From a checkpoint of a small mixture-of-experts model trained on Wikipedia: 32 SwiGLU neurons an expert.
Below are experts of layer 6 (counted from 0) of a mixture-of-experts language model. Rows are named router (the router's row for the expert), down (a neuron's output weights, with its number) and show model dimensions 0-127. Each number is 500 + 25 x the weight over its row's rms, rounded and kept within 0 to 999. Numbers have three digits each.
Before each expert's rows: a language model's description of what the expert responds to. This comes from a sample of Wikipedia text that the model never trained on.

# expert 44
What it handles: Pieces ending or inside South Asian, Arabic and other transliterated names, especially h, ar, ah, oh, as in Sindh, Saleh, Damodaran.
router:491509479523530499473509479498497503531500550538552488510512531523490530497529524541491524530484476481496478485505439499489522458505476497491491512488487462511533454519526507497480534506486501498504524507485544551517458513519478526498473481512462496501521487512507517512465496522563513473499462479463470486486556433503455519489523485507497514455486518528503530446521511485522521519505
down0:476502512503508491543511487483473514507487510538506484540494525517512517512508517511467478549529509459489513496487545478490517496507508508478484511527519517482493475504487501466528502519485510501508483498495452517496475548523512434471531485452521489494530486533563531503534525481465513484490497507526544477452510538514517531514522520451522519492559533518534482452484478525466501460539
down1:500505479503512551494482509508496500515524532519513473513479498462523513498519476495489453489501479540427452480505475550500486488441552505504528474511482536498479468511516501521515521539481482533528502501508480502497511456486473501510503544478447549513507474451503463527423513496512509507522521514472497517476513518520493545495525479513474470549498508498502523512497504463505500473508
down2:533543476457482504479488459466535485519471485471524475477493555534495507489514507504497464506475505478497527524561535483515506561531461453517456508496505530466504529524468461510524523526512518459482506521488470491524497505517538520493475497510491475529494468486511498502513500493508514520522454515517531547528516499531473463493488482500464490544464492482509528490515512520475479475455
down3:482546462472539519491498470477501507478534476510496500466490506493503483492485496508463478501493476538509470483477536535543508485487459514466527479502460524520519548515471538468484534533495498506493496484472473479510521484512507521480508526562492488463514518462515517552525543478523481480505470520496516504537535497519462463491498440559504497498501552498465522527491487510465491515485
down4:488479481467480546460514571498500483559510522451500465529496500533525505546485514509489494450510524492524495538513468473499486500497572465529515525509493535516502457522486522497508504486461482487532510515468483532498518468505486462487534488480503496493540489507481507519475532514523485478494503510490511508508519481505551501457537484476510536494504505480532480508511512498438448496479
down5:514460509499536454515460515513493468454523525517496503499537509505495520504493492464480516469504493541504544488482505504476505515545479511452485501506483461574493491474497480551451518532500457522527485491528507464550534491494511505494514464495557529499491476489522508500528478521537487535503480493509520468531495502491535510514470527501527505501496510530524515521471455489492541513554
down6:513496513478555476492445508525496498475554487490502468494502528536502519503515488468486447484495484466472521459508501469498438523498492455511478532513506523485508486445492478506518510519536530490531471498472509497478485540477492481548462529467538520519470465506488510538502503484510488496479465480478485526499528515510517518500554509518489521515505521473544471472441475490510524504537
down7:501514489486492526473491492542559511466495507502493498516430493492470542461508477502483496523484502533486485464514493519503441540505481531523487470486455487464525475552526489515484485558472448524504519487515492497494543507522431499475508513515495502518519539533490474488477480523506522516485501538498479495509507547509469504472514541476508523494448491470509495528481471486488511526501
down8:506520521503502474489460546524501478534518515525438475518491524493477474463474510523513533494510533507542498469499504473483525492519533533500501555504493490525520491486539492518524500531475509489505488491463501468453470445511510528539499483532518531485485507582503515471534504493480536475482495494538506496478494481496536506508496513478497437475521501494475477530440524497540498493498
down9:479472482492474513455495517480493535463496517520529453487484487476505524521473507536445491518507494560518516532503518530485455488465512483451517458498509483458507486462474526482513497499466466537497503521505531517537501489514449507467519522493531511503543516525498468483490515485533511517520485486411498492513530500501472484453504514509476483487536477489495479502521496508511465459472
down10:435476474479497504465513506501469524505523480481490532498495507471546503483485507531480495523501440512464547502503496508503555476490482524462502507514511462480537538509515459494510476463533512452410526467497509475480475483535472460468488511492478493528531489557520509518513538486504463506486503547489486518506488512509493499517536479500482484498512516502514488531481503507469525493475
down11:511478477513477487484507493538532502500450499486493551498542516493529479499497503471536536503511487464494542535529521498516516490514500523509536484494470466536436535504473492535514511491553516546515487466535479482506468535504538502512502505518464504492529512491541453502484515537514501470523533546510506488473507463474551455504474499506515504509526485536498508492515515525555489527534
down12:483519460475494492498505555520563532526508508514509520476543494530474487491525505518506513517537533455487528510457496505492508514498447470523513498513483525466471489519496493444490473464515539520520492505542499488514467551530517492448469484505526478535489518470504487557475499494506477503512486523460501505462531478512528480507502470540491521527505537477459506501490498519490494507560
down13:504499456514504543539494528542540468496483526485478535510545521446504515515499541502508534489453477496493505536470514537533549519500475510498496510468547470492495510533481511468512493515469505463478502500517480503533517528513520511520453486529499503490473550495534494512511513525457494462476513530540482510475436495492504520490448483472502492479479522510475509483518497542530480480474
down14:489476461496475483487550538521543462515469541486500510506562523462527496523487485476508500531519473525472489510511475531551521496499475475557491468490498533495500493496515540516488503504490513482465487494481491520531491485490515513512443508496478503532504488503482465504500532518518497495530517492470490480521503537514486521473465461520505445502479520523422505477512481514535435506526
down15:498492494492514434481513510496497437524499448499484528508507523537481506502503471557535475514463441495523489504488440487538529520530473520511530505499512451549491505463514491478509481489497526472529497502473543501483464500517518504527516484528532531510483499515488513496566502499527495522516535506493511499455459477496519497480489452544488476539468484518489485512506524476512516505516
down16:500513515505471477502504490475499493494478497560545489504449535477526499483518453536454520487502473503501496523529535509471496520526498477494470547530480473522514492508520473520505503476524492520479440474515508541452500478496487489485555497514471525494489482494455507512525526493504445529444491508513505503493470489473456507527521521486509499470480433466521485505530485476546504477525
down17:491477533530481486500479518512491495454528504527483506503489529528516523469520474534456523500477476485501481512506496531528524493538536482526536534481503487508437507486534544458549496490517484504560493508465515469528509484494529464493467472500493518496479506491463478540551508540487432526506526506465507525478466500502538505499496493521548471517456496478523521522498466490497508511512
down18:515511513474476527491527506514461510491470537494476460524484484498452514520507499469510521491469503484434476526537458491497529474489474490496472477502507475517551457498526485517545476478517525470494524445447512547468498505483473517490510528502478503522498546530467502522512510492503515487502515493470480477501436474476510538503486497522509502491435476492548485521524475482499503541516
down19:510510463504518489506498537513450492474518473445529496525483486529524520532472525521464467488532487533537501467486504495459505481490483502457509526521520522479578499488488491498458492462502525462512522520466487495495503478477476471501479505439480546520490525464465461466501533497501474506516514514458491510532482522525524548529514517497519520509505498527507497544479532500524512528469
down20:547485521505520496481479516561540493484560462461476502467485446534471470477531566461533494519516524490497474466508538506538475451522503527503502492477523504514470534511461485484495508555511511520476500482551490511480505502488531543513521485519508478508489511557494503500499527461471512484494477478522509520521509499494488511515505480517503486491487493524508536481477489545466514510535
down21:558482462504507458518501504547493497531490498485461503495523519526506501515516509487488502508537510501461542535530512470525489544535459481487508507509535472494522515545529499491526509499512502488492494554502463537506497496543480552509498474562511508510498517532513504495499515515478497512516479515521528462520473485495555550535503494478521480512472499566536523500477521499472536470541
down22:525544501476528501548501507485464502508538514483510496478479499512529495477532536490507473506508531498516465518492477483543484490505474503494538506503486536556473489465543484494528496550517532508546451520508509514484483467466539517541522459538474490491480532521510518514502490482476521529485545514493477516529489536487515531538545496519475450499506475487528505514467462462499480459494
down23:480465468519479551508515525518508501496510511517458533493468506514510505497494489540514545534494534475483484539492490551499466547528504460493494449458551499476491485511498564500474522480482497543537475503519482488516539459479505480498440487502479515486520541484500464516502500482494478532522477498464506497500528504507459474453484489467500515503507486485465514515518524459485495462472
down24:503487490507495508493504506487489516522476517492497454523487472525530453523499559494489499525478516530497500524504508536517496461505493505477470468498518487495510505472451499541476515502478483530525529514496492470523510489514476528510526497501500494448531498528533469425506525517551521459523499549505496458555466483566509471521499509521560500509475519509490460475490481523478500491459
down25:499495522517474479504508515492490509542495502520486500476526507492468438494500496486506532491544521552447498474515539504521524511530498489528496471475459503484472512492540466450568511476513510491516534490521505473525510491490477542499505537530466505461516500512536487531530495490528477512506477550519508481520526512507465522481478458451469483519517523510470507486501504513459438464495
down26:508503475490464562522511538495497516488498523530489487531484491486526468492538504528502456483481528525484546508518553517457489467500511553501484470478570519469499499509498493503466471416479474495494515522508476512530495511505448514463508523493513528465564510453499510496492520486483490501482516538494516489520502516515473513466506497483471498495531505457472499496526514522511479498470
down27:442519498491469519487491494477525494541443471509523489510488469453455448513468519526510515511523433512515488496534496522500469518477537488481466472483492478532482497486504487508473506473504464503421486456516488490506509484518485493495467535480456498492544509521530480465519497508517508503536505475470503526481519503505510456505501523543476482470458526480483501521517514538530482503487
down28:484522533508496498528498457495528486476499516498546510529534489484488461508520511468482502512455446469487509487538493526531505529564500490454493500493510515496507490544470541508504524496514462506549483488487497509502484493458526465542508513478533499494473483491528419477520526489495521502527542461504517505544503506510500441480500486476544531476524527483530465498490502521521526481498
down29:475501506476504527490504528496474521481516479486521521498560487492516507496523567470542503482531475526561461551536505476503488478493546482487517488528504513508458524482536478494534529479524476546491522507524481497494506506526523534489520500509521490508512504494497506540508515531479498512490510549467505514515485472487489446511518541470462497497512488570441481518509479511531515527470
down30:516510494530498512522538517491557467540493540525497510498471469514526452519493484492511517504441486508486498500509497525496511479487565508549448516489503501512510484483525542476500504505476544526521471498509473453501524520531480482463500487486476485492467564478527515492495479480508459484531500500517537510535504485522465550513485500487484511488476508522494456512529507511488433533530
down31:518516488496455447466499522526531480474497499502489524462506475504506525470491531522529516463561473472542532473511509495547495531485517501495485533483467525506483469513540486453530483478539503513498502512483535492495526482532489461501527553517490519529488502525502505534485525467456479454498530528443514475483511516458478462521478476527538481476504482509497498486511456496485502487502

# expert 36
What it handles: Word piece right after a name's opening letters, such as St-ö-ckl, St-ry-dom, Ch-ick-atawbut, B-ob-by, W-at-ney.
router:505530450483543476492500473469532554503534531541513492467494537523542528483509500520510509524499482453534487477492450533485491497520453510476494523466499501485531448508520468513478529478497508581543515509462511482500488509524450527497455500537486469492492488513511502507474498493543507492463481499507536527496500496497474493476507500501513502478489526523537536506482494484530520543510
down0:494495518484492519447510488480532490522541451516502499524523458436536452466489512495500471509455538472463517517477493533535497464506479506529484511505503521494457487483510500516503477469481534486530477484543524501523494502503524527506500513480496492508561485507469503517489514506509451474507498515559499487492485484497486504464567468470511484497477499539477501470486509441479517514461
down1:531477473529477498486505470477506481499522474493528521535506478516476484518525527476539503472517522497559496548471517503477489538486502461475505474509510477495502472521521556552526526497515478456462488472470483484488486517489530514511529497465496497539478527528446522498471522476538483483483458512477524495478491465509507507503449514484488516473452477510511487462498444482488487463539
down2:488512484532510526490467540496501464482481524522564506487499518498495499549529490503427462502477491505475492524530487508464501512514493516498486525485571478494487488519522522478504483480523464515510527517507513505510502486477504487533523486476492539508485497523475498570548502452506523512505509511519490517527461528484531491543502535511512518529518525420488475477505490499490562484500
down3:499535511504498526495507494434526503457472493495492488500495488459557483493505507547477533486491501530522485484492443502523428485505456482525503496452483475481529509498504502512462498490499518529482533504538492459465525460536518469527503516464478464483482511497493495512517548496467503530494533529530491498506490480506494513531458525524489503499495445474500486528490524457471546525495
down4:495517524502528532528535499508483489501509515516511564504442491471535530464551505492484471489512462518567497513472475494501500546472507513458488503533476484508528521502522552524485489498526549544459503495490518544494483466486497482537523506536455492485467516482481513516527498500499520497503528488516496546539476469513505492496453513522480497476506466482481468512551493471499476492494
down5:497516496498541541493565488520529523478477490479503486500473460466497483481524534489448476519508528493506504485537552495526453555469510487488534457472519526484473496521495488498489494519487517475499474501529504511499500492524501501484496498511517522504539450520509500479477504474443507520490527520505499525534525466512439457494502485510512508512440507468512516465513499454440488474485
down6:510522480536551457493486475476455549485515484513517501485480527526513534516483501473460499505475498448513504508443510490504503523498448491483521499486480461503510500480489460493513514484485517532484468508482507473505501502489463470536501512482513478530504530515452497513504486459534506485465498481489479459482496487512529544526527493519485505515463486481603455522473519499521516504529
down7:493481500501518561485505482495495495515520506481537492509506487447478495474516506499501476467474524513500519463496478503523506484528481474482571508536538533526508526469514523569416510481488503541557510506541520553533488525501550503497500493485510485509465501520504444478474505498480532494480530504475495501471525475539477478478518512512499525499518500504521498473511479481514478536501
down8:503494510488483517515503475505481495507453557485478503515490483492464486476493507493513491544457465502522503518463514542453523501535503488497534449467465449469511529539524549518535499540477461481513497536492501447529529518523507492498536519481515495507491551490511511458518521485528514504512533467480481456538497490470507505500524521463473500481456506493511467502490484530487545511488
down9:504528503500510474514525487507540455518454510473467479509467478550508539504513477542545499465477511499508514505508483518515548480488513466524431486506504524504460538506528524484437494522455488536523501520497475530485479484500494505521509501521478473444507474510508502524487503533512534465499470492524484493456493536529536549494514505514500475513549495497486505501508513457478463484472
down10:511512516539524488470519456504456518531477504474498502509507461491456483511470502493451487472501474510559503533535502480491491429527503483481503497492492505497461488506500520510478450461520497495488514525496516550521470543528504487450493485484505452529458504531525478473493524524497470470477497508505485497525495480501474525511515480515488488463469510529498454472484543554514536506460
down11:508507496491515504492533509537473461452515473521524469503538489508532499514488518475469456514535550493451512444552507475558479447525517460518523474507483504513499547504494459472498496530498516544466479512514511467503534516506466543474466487552487493516514481514522509492490526499522496503498492484489481526473503521537485514471472511521516467514478496510517491483506497495486447536466
down12:497484463503447483470497488497482459476509472516558521487521462504532489498480529448486519488526509533481537516502484474496484482496520502472487501520485466512519500473516461509529494531546491480541516506513521493499490505473487546456545505515509518531511512522516502519482535452523472499480487508450503503504472434517548467526443527516505530507511460529514507467491496461493468510512
down13:507555498512488497514496498513486527476500508482515495503497498503477453489489513499497428479511482514500488521510540456552498508485557515497427490500525511528542522494548481485501473499528464497426472450468472534486489511453489525532526479510495499490483517493536525503468494512509452505481521501484515515467493466477502471487491484509450536506502511557503523498494517500519511471482
down14:495544559488510527548524478519561537505530482513508479509444508466521487480461484462459479467436504516499495512493512507493500499487519520481511486529468499486512508505493496505478500516504501494545468458515496539484495533464545498517475473477474483499464517448489497515513550503472526454510502521512502499510516479491495452517518509513479475519479466480541546538512477486476466490490
down15:499540522539450531515506490494536538512490465478508526466444510523518495510501494488469546529513536506469508505533467510547433433488454478496482492501480513529485497518495502491525505471480520499544506531486515532537483545474535531479511525478499544492499501521481503494466502505499492518512467499496473510492510569543492534486527473515498506508501467482483489483478536506482498523496
down16:477492556508499502487476509426481488484482506501511488512488447491522492524484493499502524492478542450504496467527510536461520491518489473538489515504541587470524534469499501520547495533479524524488530571517523483527480490474451523459472495472548519506492499481504509501540497482534475505505496519481498480513486546493511482495512516463505515488496503528490501471475488507483509515510
down17:516510548466528539495467495438483452490484484518525459484505532505531527464518464494459464475525494511472478483501444522506516500489497492491517509538520503479513485490503497524481496449528510513498479461488506545488501503468478504502513444482482486513526485526468516530568491507496466529472484504539501490531506530479483514575490478498495510479499462512516492540489498470508462506506
down18:511460519487496500499491519452496511529503498534504470477474472489485502507503496498498523538496541479544520497472530543491512471498474467506485477498467552478492436527469495548494475514477503504536495474458504404522494484507505529492525503459513549468468515568480501479492503518527472510534505517502519475533490492495486478469475492481500481516535502493495517494465476504475506482534
down19:537476498497463483503551501524522509477529524464516515533554499476481467477463492520531504531463510520510512532462484493518460495477516436492464457514522529495483447475486474474527495503490484519516509516513482481483472519488508471507457466494492484466505471479462474507513515516536438502469504504508517482474526504491491495481468488506515500504452540552459486500504493551535506488494
down20:509533507480510519541519520462508473500478473437544495476514469465528501515535529529465542496507474512487535483502569505525507505522488477486499489510528503470534491468470526486491486522495478448492504529540526524483504477535498500498439463519471507494522499510523513504500500473461539502504493501463489512537506450497486496479498491541516489502451472502489514456502472496466448500466
down21:470477495476527537509488491522509477514495482501533507524506518460487489525440461495514491495498495491525505490474506533465538510506551503509505471527544502471505432474519472520517480497479491486463487527511500500483524442492478514543536512478514513531511462502495504510529502548499482513505490463471484478485480486478502543541486483452438498495469499511539509465520480441519511523461
down22:551478521514447527501504517519482504545503478544459536441497485479504511496487519529548497534496495504494496522497479528524530533528488510503437505499489517519521509502469489501511493474462499494535514506558492520490485485501535534458473487499481476521513508476519452525496523492459501420526524499544458451513487509499488487509514475463488482482512503484454495500517491516526495530502
down23:475483511479477460530493455470500511485492510505489505515479509510508496520541543519525515462506501506520525521496509544520511490494502458483520493455493511469532510527528470541527538490494535460517500499482473468501510489479512481526521526483468466553488490549466535539461528531546513514446463528538521504508480509500481524487471473516495489498524459504532473456496532546512494523524
down24:498491438470514461518525482499494533496474492505483471479477506490505515513482509509524483444501478502536484542487439486540511491494482471504466536469505494495482490468480493556467488528525528483509495572466504521499499481508440498494560473488491507507479501520492525510516490522431450541499511457478511508470513490509468486486474491487491484498473468519532498473519487534522515509493
down25:498483457514527433520493518519478540502467499541457498470494486540529536497490513512489492493556502517501492496497516462501544535493449480446543472485481525488524520508466488513508482443461500491474498510464523539526506508504477515497497492507446476514498516544501488529530494551546492493511473502490477470515507469508473477502511499503472504520478498468503524535462498484536514514461
down26:517511518464462509460479520558507560535528494429504505516538538487502517534506486474491491511532497508445503526495513527529499429496508482526507445514531493534495498497518481521539501491515508530491506515542476478487484561525507540532506486514528488507513500483513475514510500523525463509515479484461455477517475505492491529486480513505519485500501535490485505483458520544521513471495
down27:503473539498466513509467494522511522515512565469503481504483472476526503507537532507505507510507497493548479461497538488545493498492556519480478498439477522495492511494496484498498472493484519497500486531506507500505466477499483507472492495500520498542523487550510527519504499534484513505528555527538462448504549503499520465525522468510527460463459476483464501490545448539530487504485
down28:493512542492450538579520515524489553514475500489527475502523499483477496492497524559483481520468522541516520450529483493490515487502508524507500536526518540469532515528496495506467513492495466462487523487511550548489503491523501478484487513500455522535496501529522481533491522482514464471497523526465461505549503523487488498518496500524498520480495502458485504461502472496506506434496
down29:483488474522526525526493470528515488493516516548517508498535490523512559515508496539442502528489499494495533474498529478479495530485512489537523512501481473496544499475481548498470495519453470487497495513510446551528509513513497505478537449476506509530526533488528522476527496492494469462546519499548504473553518477527505496507497555498517554505517494454491499476509504480491492495463
down30:492532536544517466506531491503493478509458507514464527430451486482498482503506515496522519442532487517514472476480490517460497492494498509511518510466519475491520535488497503518515469511468492482492473517517481477531529481526478535494444485501490485473481518520508510473560501474524522498503505468476459552512501540442518525522508490486490477478464535519492479496528504556527476528523
down31:516483484493505529551493512537539505497542528518542496494517549512529506530469512476508521527456503511495528529480535530493475470475500536489462460492498528540446471506525480450518497481550506511529494503474504475494498474480507521471526509498498508519505489525511521479544485482482446484517521490553528519548485494511478536505489483479511496496472537525512497484525464511467461523546

# expert 35
What it handles: Second piece after an initial capital letter in proper names and places, as in C(raw)ford, C(ar)oline, M(an)chester, C(ath)olicism.
router:505557472493551489508464466445536534527499517538520510472493515535552503454499502517450532544491484503567505468476480502459522480534467506512492548495501482510544482501498474498473529507518517507523505514496531526528515540543501496518460479516483490509505488482502510510475499557528509512498515485508499520475498487498478496488487480467516509520487536522541544503471509475494520537484
down0:515527494489511476496511456465516504479519481498540477504496483516489467482489535504515505516514494507475523499528519518504439523511467522526481506540441533467571469522505488506504495491469522485520513531513496506558533515481465469499468504526462499539503493494478509485503502480558501518516491488506543551496483525526529539521477489567529487492566489508534505492516509519491512514521
down1:444481442470488526455517492508505519503481487469490495525488502483503453537488497456531527460524477506543504523475485517474551503490503499475446506518520540510523511494516515483509523520500469509521493500467505496534503512455477515500489506499533460495471462437508530533507507467485509459476480484466483506492498559508481517464499519490516520511532524512535505473539514523508450535500
down2:490495515462508449475458445494495492472462476467501484499513466516512500474466507527534484516529523507542458492486490475502480479458482489512525520437495470481523509468495502514492504510508510518532504500492518411479499529527474467489522447465502459478504512494471539513482518541488479512474499497496518523488489502490525490525504490502474493494526472531499494447495527507485541543544
down3:511474516462506495558500536497496487488505504487528510473539450509500535483466481489496503516473484543495472498477475489497520449507488495510510468464538520487535470492495512559495546527481522519519488514461521488504496515512535487514500503490473538475476535526464487530511470494539506500551507488516533509508501517505548504493473494483471467504535469476501498467550465533535517548552
down4:484507517473474493549481499494515480512536522462506526506494480520517485440519493460458472461521512508483473525489501485551495530471501492562501491515512465502491474554522475503529465478510509482493482478523501494520508532487456481507479500507504536474503503513486529482484524461502472505520489499467516530492483523484479523463495517552527478494524494576459473494511519517517493424494
down5:501480478527535510547503478457476470550487477518520518520515503510469521516546516502531508517516532482484511509493529468520490483452484499541505459508536527511467501514490509485488532507480460510485541464483468471502514493532505497536497511510522449465491543513561539488475513442513530471485478495490508494507490551458527533479491517495520531464530514478480492496539505526490488468519
down6:527557486463498529452493489489460455537510485444554465520462503469491531460528534498462502496482489501466500507506533508465511566477527497465496517504528502471545513452530484507492480541508513509482484486521476453511512498487512480526490523495457535480520474516466485520482473528516483477487513504501482507527487500514547534496528493503469517515519549482512508495511512489522477513498
down7:520506508513539504503461481512489514481502497495485452495483550501502497499523472486474481484526487490421489500531509504556505522508506497466494504496473534503521502497469520477487503435512480492526486500508486551462509468499502503453523524504486510519542465514448516497538501544487513482532501463473449472491519502544476486493495460435507509511464522504526487520493472489554487532501
down8:481529480561526492449527510487529512485486515483485508481516509522505476495494495477472547545499503459516503514481475489512494468500452481470539433527495498471510487513546529446502485452504483533497501519490474504502518523508523544507455556535502538448515492515520484502488497510517511499458505492526466518514460483500479505488494494523510542512533456478473467479540482505516490480511
down9:488494452503492543470456501492528478524515482497472501508462515454487502505507512450458485492551447487474490481437508479482511469509487534477481510468491477480557510495474517510444486484490495465496488519525494516468511514485523477512462524497527512516510555481483513520486490524475480542494512467483503508528516520523516529511492524447506523500504526511474521516428490458497502527498
down10:494483454532528461479500523518536499495492480524469521529544513499484506482507489478525442457477453504512458531479468506547489558543509523459502518485520508505484480506544507495538480502533475451479504492479490516506510523499492490487460530512533480482476499517519534476506506521551476487528477441499523497460538490490496480513481498475507483501491484523543488494536528487511454470501
down11:507496489508481490527473505518504523502480552493530472479454486501526511484496514524467522485519530486444454492551562484500515530470514514567483476521505488491485509489490525476471509532464528538519487503506493513505481470490475509535489495481490495469528495544484451471499502495479485523489536476526540512489506502511534517490490499507452482485506514475455535508494509466534411501498
down12:487508464496488529501516500463510465486489499511522532498498498525462473499516477447549492492516544525536501528551483434491519478465477520513452491505519488556450481450504512494482528503522480528463514502449449526517540506517487462494499471519482530481494483518528492490499494513522536510517473528480511525506481513489497480441472518505509489494474477495502473525492526448504505513473
down13:455526497492490517472512449515469511478475464493472518508490517487545496508508522484462499439521465526520488509515426502495517506470497499466502535501511484501495510519516519468503461550548521518476522497490503513462521499498516482489508489513476503542502483488470492493476493520523515505474536508497464547473471471493440484543497434468531461489503519499548522522518521482507499540488
down14:525451535488515453492477489447510501525486415533505516433481510478479515493476502479493491510508468535518477526468462513539539517510436538491487502505519515535517517464491543524469520496500488488492483498477508456492459545554535490454486475498515496475507494478516512504519491491469514520526499482497496525486508519496516464488540500535528483528501495504514492510462487520483489493495
down15:524476520448486486505502501478543445440476504516503536537503503466541492460489525509509453517518452521522459494493460489489514512514504492468504488462527483526517532472526480500537478524499518524519512483479483504512482543538516469538514521525489474510458518501525515467503501501514550485537537476494508495471514447491468475518498491486517485506491453505538461531503526488488491515465
down16:508483498496516523495512528488512548485507477470492482535486480489523525475491555526537504550526499507523489508499508478495463531448505511531508495489449477473475515470506470535474511479508555476517506479463461484531516486483500490537466508524516471525508491477484502508464474501529448491504526480487553489457478497483538507505507498489484520503466479551465483499516505558552517521460
down17:521499519517545485514481529525494512538481495504458533443439497471491459478499517475537512517506477519499496519521527505512532508504519470567418540510508492514546482512511511515491468480522505476498512474517506535495535513510509494492554516529460519520476540495489543522503473512488527500460488482514521520496504497464500499528522539515491496488509503474505529517464546541492521473487
down18:470472469499477492524495480506505488495511430506523496495454484480493508510447505503539465467504494519482473488541501503505500485539463481503455566494513538504562490492477526549521495498483487498493544506491491470472513506530551482474462475462505487528472517504526506490521554525486497487513516478501499480497533514501463473508493506480495469479469534479552496479479493500463550487477
down19:490467486499547511454511454479513521483529583526470545533516523521493539474547509470524477519523476482473494515467482507550509478491518478524500531495475531465484488521443461499500484446499512480496523486476454513491511471501450488494494525475496501481517452515510488475502489510528489521531514514528514488482518522496482524492513481453513505531492494531457502474511458495489503487501
down20:524490451512453467499512517530495516468507509555500456470528509485479509530485528506509450472510489540470525485498469495517438484513459501513496511492520489543505517504474499536468523525514461492507531488496483456508498499537471540523496506508504500521500454483501502481513481514555492521546509546489522475531536495493490503481501504526468446549482498477466528473516497528531531525493
down21:494500469492520512488530486529461521479540513480466445483516471509509471488502493464490459466502498544521515486498483486518525510484519524479503518550522484497492495502482516484499508535498510532474500516478493495514537505484434487431546537494490516484491446509455518501468497494508474491471531531484504541516466475520475520472502477519488487521484450462551520494555495465460502511487
down22:503466496500449492499497498522474475529505495511479522555464531492477467475508512514542430462543551559505545498526510514461490477491487503508500480491533536478487485460496499489471552464489474503484485486438503487529503519537502454496499485495478507480517467485498494472513524481542498481545482500489541499464500494484505462495498480517536467488474481523532481480491478477508491494518
down23:541524525516514493485450485498544520490504510518442548508481521528484493468494481464478509537485460512463457511516533517465486579505461499471477514526479494504446486505511470468505490531505524484484493493458495476486495499458493503501479519510525472496507527522442487479525517538474516537493501496530514521455526493517489520498511488515462477489517501543507477528442519512501493508508
down24:486487475496484504429482478574522528497491494489493469499488500500499517524493507476502484490517457496449493468534501482492555492513507530482547494482523508507543530467516488532525474512488431473497496494473469501487497480504495477496510504473490517537534541493512499526482532513489546531491508531510476534502528508493469527537458501435462524500473519522492531497480514521515484530461
down25:491501478509492496501516500501487463499496477514506572488581457504526502488461553510453528506542546509530490511499480508476518534483467524512535467550528458530463487519483522498462518506499487505504502530489498522478506523510516474495490497468491494441498503487541517483475533516543504502451494509502507483474490480526472462498501530541474496494507498492495500497521546565503486503512
down26:470510486493517481487499496499492543518492469510504492450505476493527533508489480540530520483497556520520508506506474526530459491488522449572527520505475470487520491481487513507477472470544483475484516506515495508501493461519543498490497515477530487474510534518475471467488524521486508539522487512444539437497521520507497489512524518533500495485502476566546501471506466467478516482541
down27:467525548499440510468509512499479448503511539494515537498524511516523512448536506524505476491539509472510535505491511487531443539528501478517534483514468503507472542505484518470451509499476487481466466491504541513505519500490507520528537466544493441501492478490515461519521503495500461482533498485525526523496502496513476481514520456555506525527487507459492490484514525508510498453506
down28:531532523459514518496545477517488487519504513490480526515452565499492508509478488475462481534525450480483533464494461468465478527535508490499497513489507515456497456463504474528455503485523518498470475489509490520506480514500500503508476503483529477492540461520522490444502514481494553540507493517448486526492491493488464485530535496516465531498494506490521514541505496465543538500465
down29:490488532506520568472496464496495474503502507463482519497506495499489531500523505433489518476460450519500542471512550491481485516504502512470475467475519535508495468488516478536509534536499482501507499532533506510491510518482478494566504510468514503520518469494529551504500498533549493513522535492483498494500480536487474477469577478478481499512500487539558492494525513499518526516473
down30:499488468504453505494464525477477485483520506497498472508486445504527526452503520514491514488484515457499453482488486533526482479502466477499504489478526557455476507486472464512563499498474489539457512490475490491493460513530494488457514523533534510508459544504507506476463514502554482531538505533459537474495526501489512493495536512474506494516501517573533485499518504481492505499491
down31:542469496501491498509483481514554543509552487516520483535505514469470528524486489530505485533474457500496472566482526528492488485499540481475506481507525519472487463460483504504480513466472539503512515512479492490483501492493494504481559491490521524501546440527514509465487508504501522558497498508458547483499463509515494500472491532522474496488530491518521458463501498518491496431515